Weights of a small mixture-of-experts language model, trained from scratch on English Wikipedia.
Size: 10 layers, width 320, 79.2M parameters.
Experts: 128 experts in each of 10 layers, 64 GELU neurons an expert, a softmax router, a shared expert of 192 neurons.
Training: a variant of Adam for the experts, 250M tokens, 7790 steps.
Below are experts of layer 2 (counted from 0) of a mixture-of-experts language model. Rows are named router (the router's row for the expert), up (a neuron's input weights, with its number) and show model dimensions 160-239. Each number is 50 + 12 x the weight over its row's rms, rounded and kept within 0 to 99.
After each expert's rows: a language model's description of what the expert responds to; "gets" lists some tokens that make up at least twice as much of what it gets as of all text. This comes from a sample of Wikipedia text that the model never trained on. Tokens count by the router's weight.

# expert 46
router:57 40 28 35 36 62 51 46 50 40 57 43 69 43 44 57 43 48 64 56 67 44 48 44 25 37 74 26 56 45 46 68 35 56 67 71 45 46 59 52 39 67 46 41 61 30 45 29 58 26 37 65 62 32 72 62 43 49 75 48 41 46 48 44 45 63 58 39 26 43 73 49 48 64 69 69 55 43 61 50
up0:60 63 73 66 50 45 57 40 37 54 45 60 30 52 69 47 46 50 41 67 59 47 46 67 67 54 42 63 54 33 57 48 60 47 30 40 42 52 55 46 43 40 53 59 46 42 18 71 35 59 57 30 60 54 36 23 52 46 46 59 38 50 48 75 34 20 42 63 59 47 38 52 66 61 39 32 65 51 55 55
up1:43 44 77 81 59 23 43 59 44 65 50 71 51 62 31 48 64 20 27 33 38 51 64 65 61 46 60 54 47 65 63 62 46 50 33 32 68 46 52 34 39 44 43 29 37 37 50 56 59 46 74 61 63 67 48 41 57 29 40 50 63 30 55 53 35 63 44 43 50 44 39 42 71 60 45 43 46 41 42 52
up2:46 53 80 55 71 45 55 69 55 41 47 56 33 63 43 55 65 38 54 52 47 56 51 65 57 33 31 70 39 38 46 58 52 55 35 52 54 57 52 49 61 37 55 76 54 49 52 64 53 78 71 32 42 64 18 24 57 43 34 44 52 55 47 44 44 39 42 40 65 72 10 39 56 50 34 45 55 65 48 62
It responds to: List heads, name pieces. Words ending infobox list items (career, family), pieces of personal names in tables and lists, and spaces before numbers.
gets: ")", " ", ".", ":", ";", " and"

# expert 23
router:58 38 31 33 36 57 44 54 58 47 58 37 75 33 39 53 42 53 63 53 69 57 45 42 24 36 68 29 61 44 44 67 41 48 51 56 42 48 41 55 49 61 49 40 63 28 53 31 53 32 40 62 61 32 61 61 40 58 71 42 42 47 56 45 54 69 59 45 28 42 73 47 33 62 71 58 53 31 62 58
up1:52 41 77 53 43 54 67 46 35 34 43 71 48 71 59 67 56 48 34 60 53 47 72 51 55 40 53 56 40 37 64 32 70 41 46 48 39 55 50 60 58 47 79 46 40 42 39 53 44 60 60 59 46 53 47 36 33 56 62 67 35 48 33 72 61 31 41 48 47 29 58 35 63 52 59 29 55 60 69 37
up2:49 53 44 49 65 45 50 43 49 63 57 66 59 67 61 50 40 45 37 44 38 56 59 66 45 54 51 54 57 58 71 64 61 48 37 46 53 63 57 52 52 54 57 53 59 38 68 50 61 63 56 29 53 40 30 48 33 44 26 45 46 62 43 52 57 23 64 48 52 60 26 58 49 25 46 35 57 63 50 47
up3:55 62 67 49 73 31 51 31 26 69 48 74 45 79 61 48 58 42 27 28 51 52 52 56 69 59 51 70 42 45 36 46 80 40 22 37 54 70 52 62 71 40 46 48 32 60 62 72 51 68 41 61 59 62 42 54 47 44 33 49 74 40 52 61 41 43 46 40 63 48 36 61 56 41 33 23 52 63 43 39
It responds to: Initials and odd fragments. Capital letters and short name pieces (A, F, C, Pol), the article a, and fragments inside non-Latin or sports-result tables.
gets: " a", " A", ")", " as", " and", " C"

# expert 52
router:63 28 28 24 32 60 43 62 52 46 64 45 63 32 36 50 35 45 65 59 63 52 40 38 25 41 74 30 57 48 54 65 38 61 64 63 50 50 49 57 51 54 46 35 57 31 44 32 53 32 46 62 56 42 64 59 52 50 71 52 41 45 49 38 48 68 52 40 25 50 73 59 35 54 70 54 57 43 55 60
up1:47 49 50 54 40 54 61 59 56 48 51 62 66 61 40 39 74 77 37 67 31 56 53 55 35 50 52 53 55 42 46 47 66 49 65 42 41 59 45 55 50 70 55 86 56 49 57 44 62 55 63 67 67 58 40 44 29 38 47 32 42 29 57 59 51 52 61 58 42 39 49 65 52 58 42 34 46 65 47 51
up2:52 55 44 62 70 62 57 71 42 63 42 40 58 55 47 61 64 47 63 40 65 53 38 49 57 45 64 71 58 32 58 48 48 51 59 58 60 67 65 28 63 59 38 36 35 42 59 61 44 58 73 28 30 54 50 30 46 50 54 60 52 60 53 71 51 53 44 47 66 71 46 59 47 59 38 25 47 60 50 50
up3:47 64 63 71 53 31 63 49 41 62 43 54 35 53 61 49 68 44 52 40 27 44 68 74 53 49 45 62 43 46 56 46 53 48 52 39 42 50 54 42 51 31 40 63 45 41 58 78 24 74 81 35 48 65 24 24 39 39 33 55 62 52 39 56 44 44 62 49 71 49 35 51 59 52 44 37 61 46 41 49
It responds to: Digits in numbers. Middle digits of large numbers and times in sports and election tables, such as 1,4|8|0, +13.0, 1:00.
gets: "8", "7", " ", " —", "6", " was"

# expert 15
router:66 40 30 33 34 60 37 53 58 42 59 40 69 37 38 54 34 54 66 61 73 47 41 41 21 39 72 26 60 51 54 70 35 52 61 59 40 47 41 51 46 53 52 39 55 26 56 27 55 31 36 66 55 36 69 56 47 55 79 48 43 39 48 45 58 66 62 50 28 50 77 48 41 59 70 59 56 42 54 62
up1:45 29 43 45 68 51 44 64 51 43 47 56 35 63 49 64 64 48 49 51 48 56 59 54 61 42 53 76 52 45 45 34 45 69 51 51 35 43 30 53 45 44 44 60 47 47 50 60 51 48 56 56 59 49 49 33 57 40 42 65 67 46 42 61 40 48 46 35 58 43 41 52 63 42 50 58 42 43 37 34
up2:29 49 64 79 45 60 52 57 58 43 47 53 29 39 39 68 60 30 40 45 44 68 61 47 48 52 35 57 45 64 61 49 67 53 72 64 30 56 24 41 46 48 61 44 55 48 49 62 43 66 61 22 34 44 31 65 79 40 55 51 41 55 58 59 57 25 68 50 67 47 41 79 36 51 56 43 48 53 46 53
up3:55 52 62 52 61 50 52 48 41 53 48 49 30 40 59 51 80 29 35 58 54 42 55 42 41 62 33 51 63 56 59 52 58 45 53 46 73 48 61 32 56 40 60 55 61 40 47 46 59 59 69 25 48 46 11 44 41 37 39 23 37 61 42 45 26 37 56 45 53 34 46 80 52 45 37 09 39 60 65 43
It responds to: Function words, table years. Verbs and connectives in biographical prose (to, and, was, did, served), sentence-final periods, and third digits of decades in census tables (1960).
gets: " to", " and", " was", ".\n\n", "6", "==\n\n"

# expert 54
router:65 38 29 32 31 57 42 51 59 44 53 49 74 40 45 51 40 46 64 62 66 52 41 32 23 32 64 25 68 52 49 66 42 56 58 61 45 42 35 56 55 56 49 41 62 27 55 29 53 32 41 62 61 40 67 57 44 48 78 48 40 43 54 37 55 70 55 48 26 43 75 45 37 59 70 61 49 43 64 60
up0:56 57 51 69 54 26 64 63 44 58 57 51 62 51 58 45 50 44 66 36 46 25 50 70 41 62 68 62 66 69 65 43 56 44 54 68 66 58 52 36 37 69 41 54 32 33 44 69 57 73 54 34 47 46 47 68 45 46 48 46 58 26 49 36 43 37 52 49 42 89 31 64 57 62 64 43 50 61 50 25
up1:54 68 67 61 61 54 70 46 36 30 55 57 61 58 56 53 52 37 42 37 58 48 52 67 64 53 47 61 40 49 94 46 67 36 42 34 40 30 43 27 60 68 40 60 44 46 62 52 62 61 74 46 44 51 43 52 43 49 60 35 34 57 55 66 63 37 48 66 70 51 43 27 44 45 52 37 70 57 49 40
up2:48 57 74 63 73 42 39 56 43 55 34 47 39 66 52 64 54 52 40 47 52 37 44 71 51 47 30 69 38 53 48 51 62 62 69 54 31 57 52 43 48 40 54 51 37 49 38 74 45 83 53 55 46 64 41 49 53 34 47 68 48 54 62 43 40 40 52 25 55 42 27 52 39 53 33 59 70 71 59 42
It responds to: Mid-sentence function words. Words like also, after, the, is following a subject or name, decimal points in coordinates, and nationality or church adjectives like Anglican, Catholic.
gets: " also", "9", ".", " the", "8", " after"

# expert 37
router:67 56 34 41 33 60 45 49 51 37 73 34 67 38 34 38 37 45 53 54 62 54 49 31 34 50 58 31 68 55 41 65 32 59 55 60 45 58 58 47 51 60 55 39 50 31 48 31 51 29 35 63 54 34 64 66 58 51 74 68 56 41 57 49 57 64 42 41 33 62 71 52 47 49 70 52 62 41 61 62
up1:61 53 56 77 77 46 31 42 42 66 41 51 33 58 51 59 60 53 35 54 29 49 49 47 55 65 37 60 36 45 48 20 53 51 46 34 46 63 51 49 61 47 54 56 24 29 53 79 43 66 58 46 57 51 41 46 81 57 43 49 41 38 37 73 40 52 53 38 62 55 34 65 55 63 39 46 53 57 65 36
up2:42 47 47 57 54 42 33 41 39 55 22 48 52 60 41 64 33 65 42 63 30 45 45 66 45 37 42 50 54 54 45 77 62 36 50 49 52 50 28 51 52 39 44 53 47 48 44 48 48 35 43 53 64 49 30 49 38 52 52 44 44 33 37 72 51 26 58 38 58 68 39 55 55 51 47 55 68 54 39 40
up3:56 65 73 63 61 46 67 56 63 61 54 67 43 57 61 48 62 55 58 37 51 36 49 48 60 37 58 59 47 24 49 23 50 38 40 41 51 46 53 35 61 68 48 54 53 52 40 49 52 75 58 44 62 55 43 56 65 35 48 56 13 77 39 61 60 39 53 52 51 55 40 47 59 57 37 25 48 59 47 50
It responds to: Digit 7 in years. Third digits of years, mostly 7, in date ranges like 1967–1972 and 1973, also other digits in numbers and coordinates.
gets: "7", "6", "3", "'s", "′", "G"

# expert 51
router:75 41 43 45 29 42 39 58 65 56 71 32 65 35 61 41 52 46 46 44 67 45 28 57 34 61 58 36 58 32 29 43 55 45 68 58 56 45 64 55 48 42 48 44 56 37 48 49 49 47 35 72 55 53 55 63 64 48 60 44 37 47 51 59 45 54 68 50 41 50 61 65 44 39 70 42 70 49 57 37
up1:35 56 49 51 85 78 43 48 64 62 51 52 29 55 58 40 72 59 54 33 72 63 37 64 59 57 36 58 44 18 54 32 65 43 36 43 58 49 53 50 50 59 59 36 39 47 56 42 47 53 45 48 36 63 34 38 59 53 28 54 59 71 47 34 52 32 48 70 52 64 45 56 36 55 58 53 40 46 43 47
up2:60 70 51 76 54 65 35 62 37 49 49 59 60 59 48 59 31 54 40 25 34 27 50 51 46 42 57 65 38 52 32 39 34 59 36 45 62 55 43 40 45 46 53 37 50 60 72 40 50 54 48 38 63 48 40 43 47 43 43 32 44 75 61 33 54 63 51 53 52 64 40 59 60 35 37 49 29 50 50 62
up3:33 47 66 54 49 69 58 42 48 43 48 57 35 31 41 61 51 42 55 42 43 55 29 67 60 60 39 56 51 43 52 17 55 36 60 58 59 61 39 58 57 29 48 65 57 67 48 63 47 76 54 36 57 56 28 35 64 61 53 33 48 50 40 53 45 56 51 49 63 38 42 60 62 53 53 67 44 39 46 54
It responds to: Period in U.S. The final period of "U.S." and "U.S.C." in legal citations, plus institutional name heads like States, River, Act, League, County.
gets: ".", " States", "ia", " League", " Party", " River"

# expert 20
router:64 45 29 33 31 62 41 46 54 45 56 42 68 42 38 48 40 54 66 63 73 48 51 38 25 34 65 29 59 46 44 69 37 55 60 62 45 50 47 48 50 54 54 37 50 29 52 30 57 34 38 63 51 32 65 57 52 51 74 45 40 51 53 38 56 68 59 51 29 46 74 47 37 61 63 64 59 49 68 57
up1:54 64 74 63 51 46 65 26 47 40 37 56 58 64 54 55 63 50 41 48 15 48 51 65 50 50 47 67 46 47 44 60 53 43 50 33 71 46 62 51 62 37 54 43 48 55 39 36 64 48 62 39 55 45 38 47 61 42 32 40 85 53 47 65 31 41 55 54 44 46 41 47 40 24 35 37 47 76 57 45
up2:60 47 59 46 65 58 39 42 44 56 50 65 34 46 61 68 65 18 63 46 29 52 74 47 54 39 74 80 40 61 59 72 65 58 37 52 27 58 57 42 44 41 44 47 59 43 55 61 55 67 59 52 58 53 44 63 67 43 46 40 70 51 45 64 61 62 50 57 60 66 66 45 49 65 42 54 57 46 52 31
up3:39 47 65 70 57 41 58 45 55 36 58 55 30 45 68 61 41 73 16 58 19 38 44 72 36 62 55 50 48 42 57 54 42 49 50 53 54 52 61 53 59 40 60 32 49 47 59 34 50 47 58 33 58 60 41 45 54 56 28 33 60 62 36 53 64 62 55 64 62 32 40 59 79 24 34 65 76 60 62 57
It responds to: Year endings, name starts. Final year digits in taxonomic author citations (Schepman, 1908; Linnaeus, 1758) and dates, plus opening fragments of proper names like Vin, Gl.
gets: "8", "0", "9", " B", " |", " D"

# expert 49
router:67 38 27 32 34 56 43 53 60 42 62 57 68 39 42 42 39 60 64 66 69 44 37 38 25 37 68 28 58 48 43 72 39 58 58 56 44 40 44 53 56 51 49 36 57 27 49 31 52 32 38 65 58 34 69 55 47 56 73 43 43 40 53 49 55 70 54 51 26 46 74 47 43 57 72 64 62 42 65 60
up1:51 42 46 31 47 49 48 49 45 61 53 74 62 50 36 65 78 56 41 44 32 45 57 65 46 56 59 65 41 29 39 45 67 42 59 36 47 40 57 48 41 44 70 35 42 61 56 46 67 53 48 52 47 53 45 59 54 55 41 52 61 46 19 69 45 46 76 62 56 71 37 37 52 32 51 58 51 40 55 54
up2:32 42 58 40 44 42 60 47 37 72 25 74 44 48 37 50 48 36 51 53 46 63 34 50 42 69 48 49 29 39 56 41 59 53 41 54 53 45 57 52 47 67 45 53 38 45 47 73 44 56 47 59 44 35 46 57 35 53 37 56 34 43 63 59 64 49 43 43 58 54 32 60 41 41 66 17 29 69 26 56
up3:66 51 44 50 50 56 51 55 35 26 38 51 48 56 36 63 38 58 43 35 40 62 48 48 55 58 53 67 49 17 37 42 58 37 55 41 60 52 48 40 49 57 59 57 40 47 50 53 56 51 84 60 48 46 40 53 39 34 39 68 54 50 35 67 46 44 24 75 64 37 60 45 39 53 34 42 31 53 59 38
It responds to: Plural and word-final suffixes. Word-ending pieces like -ures, -es, -ales, -ches completing titles and names, plus list-start hyphens and final digits of vote counts.
gets: " of", "-", "es", " at", "8", "us"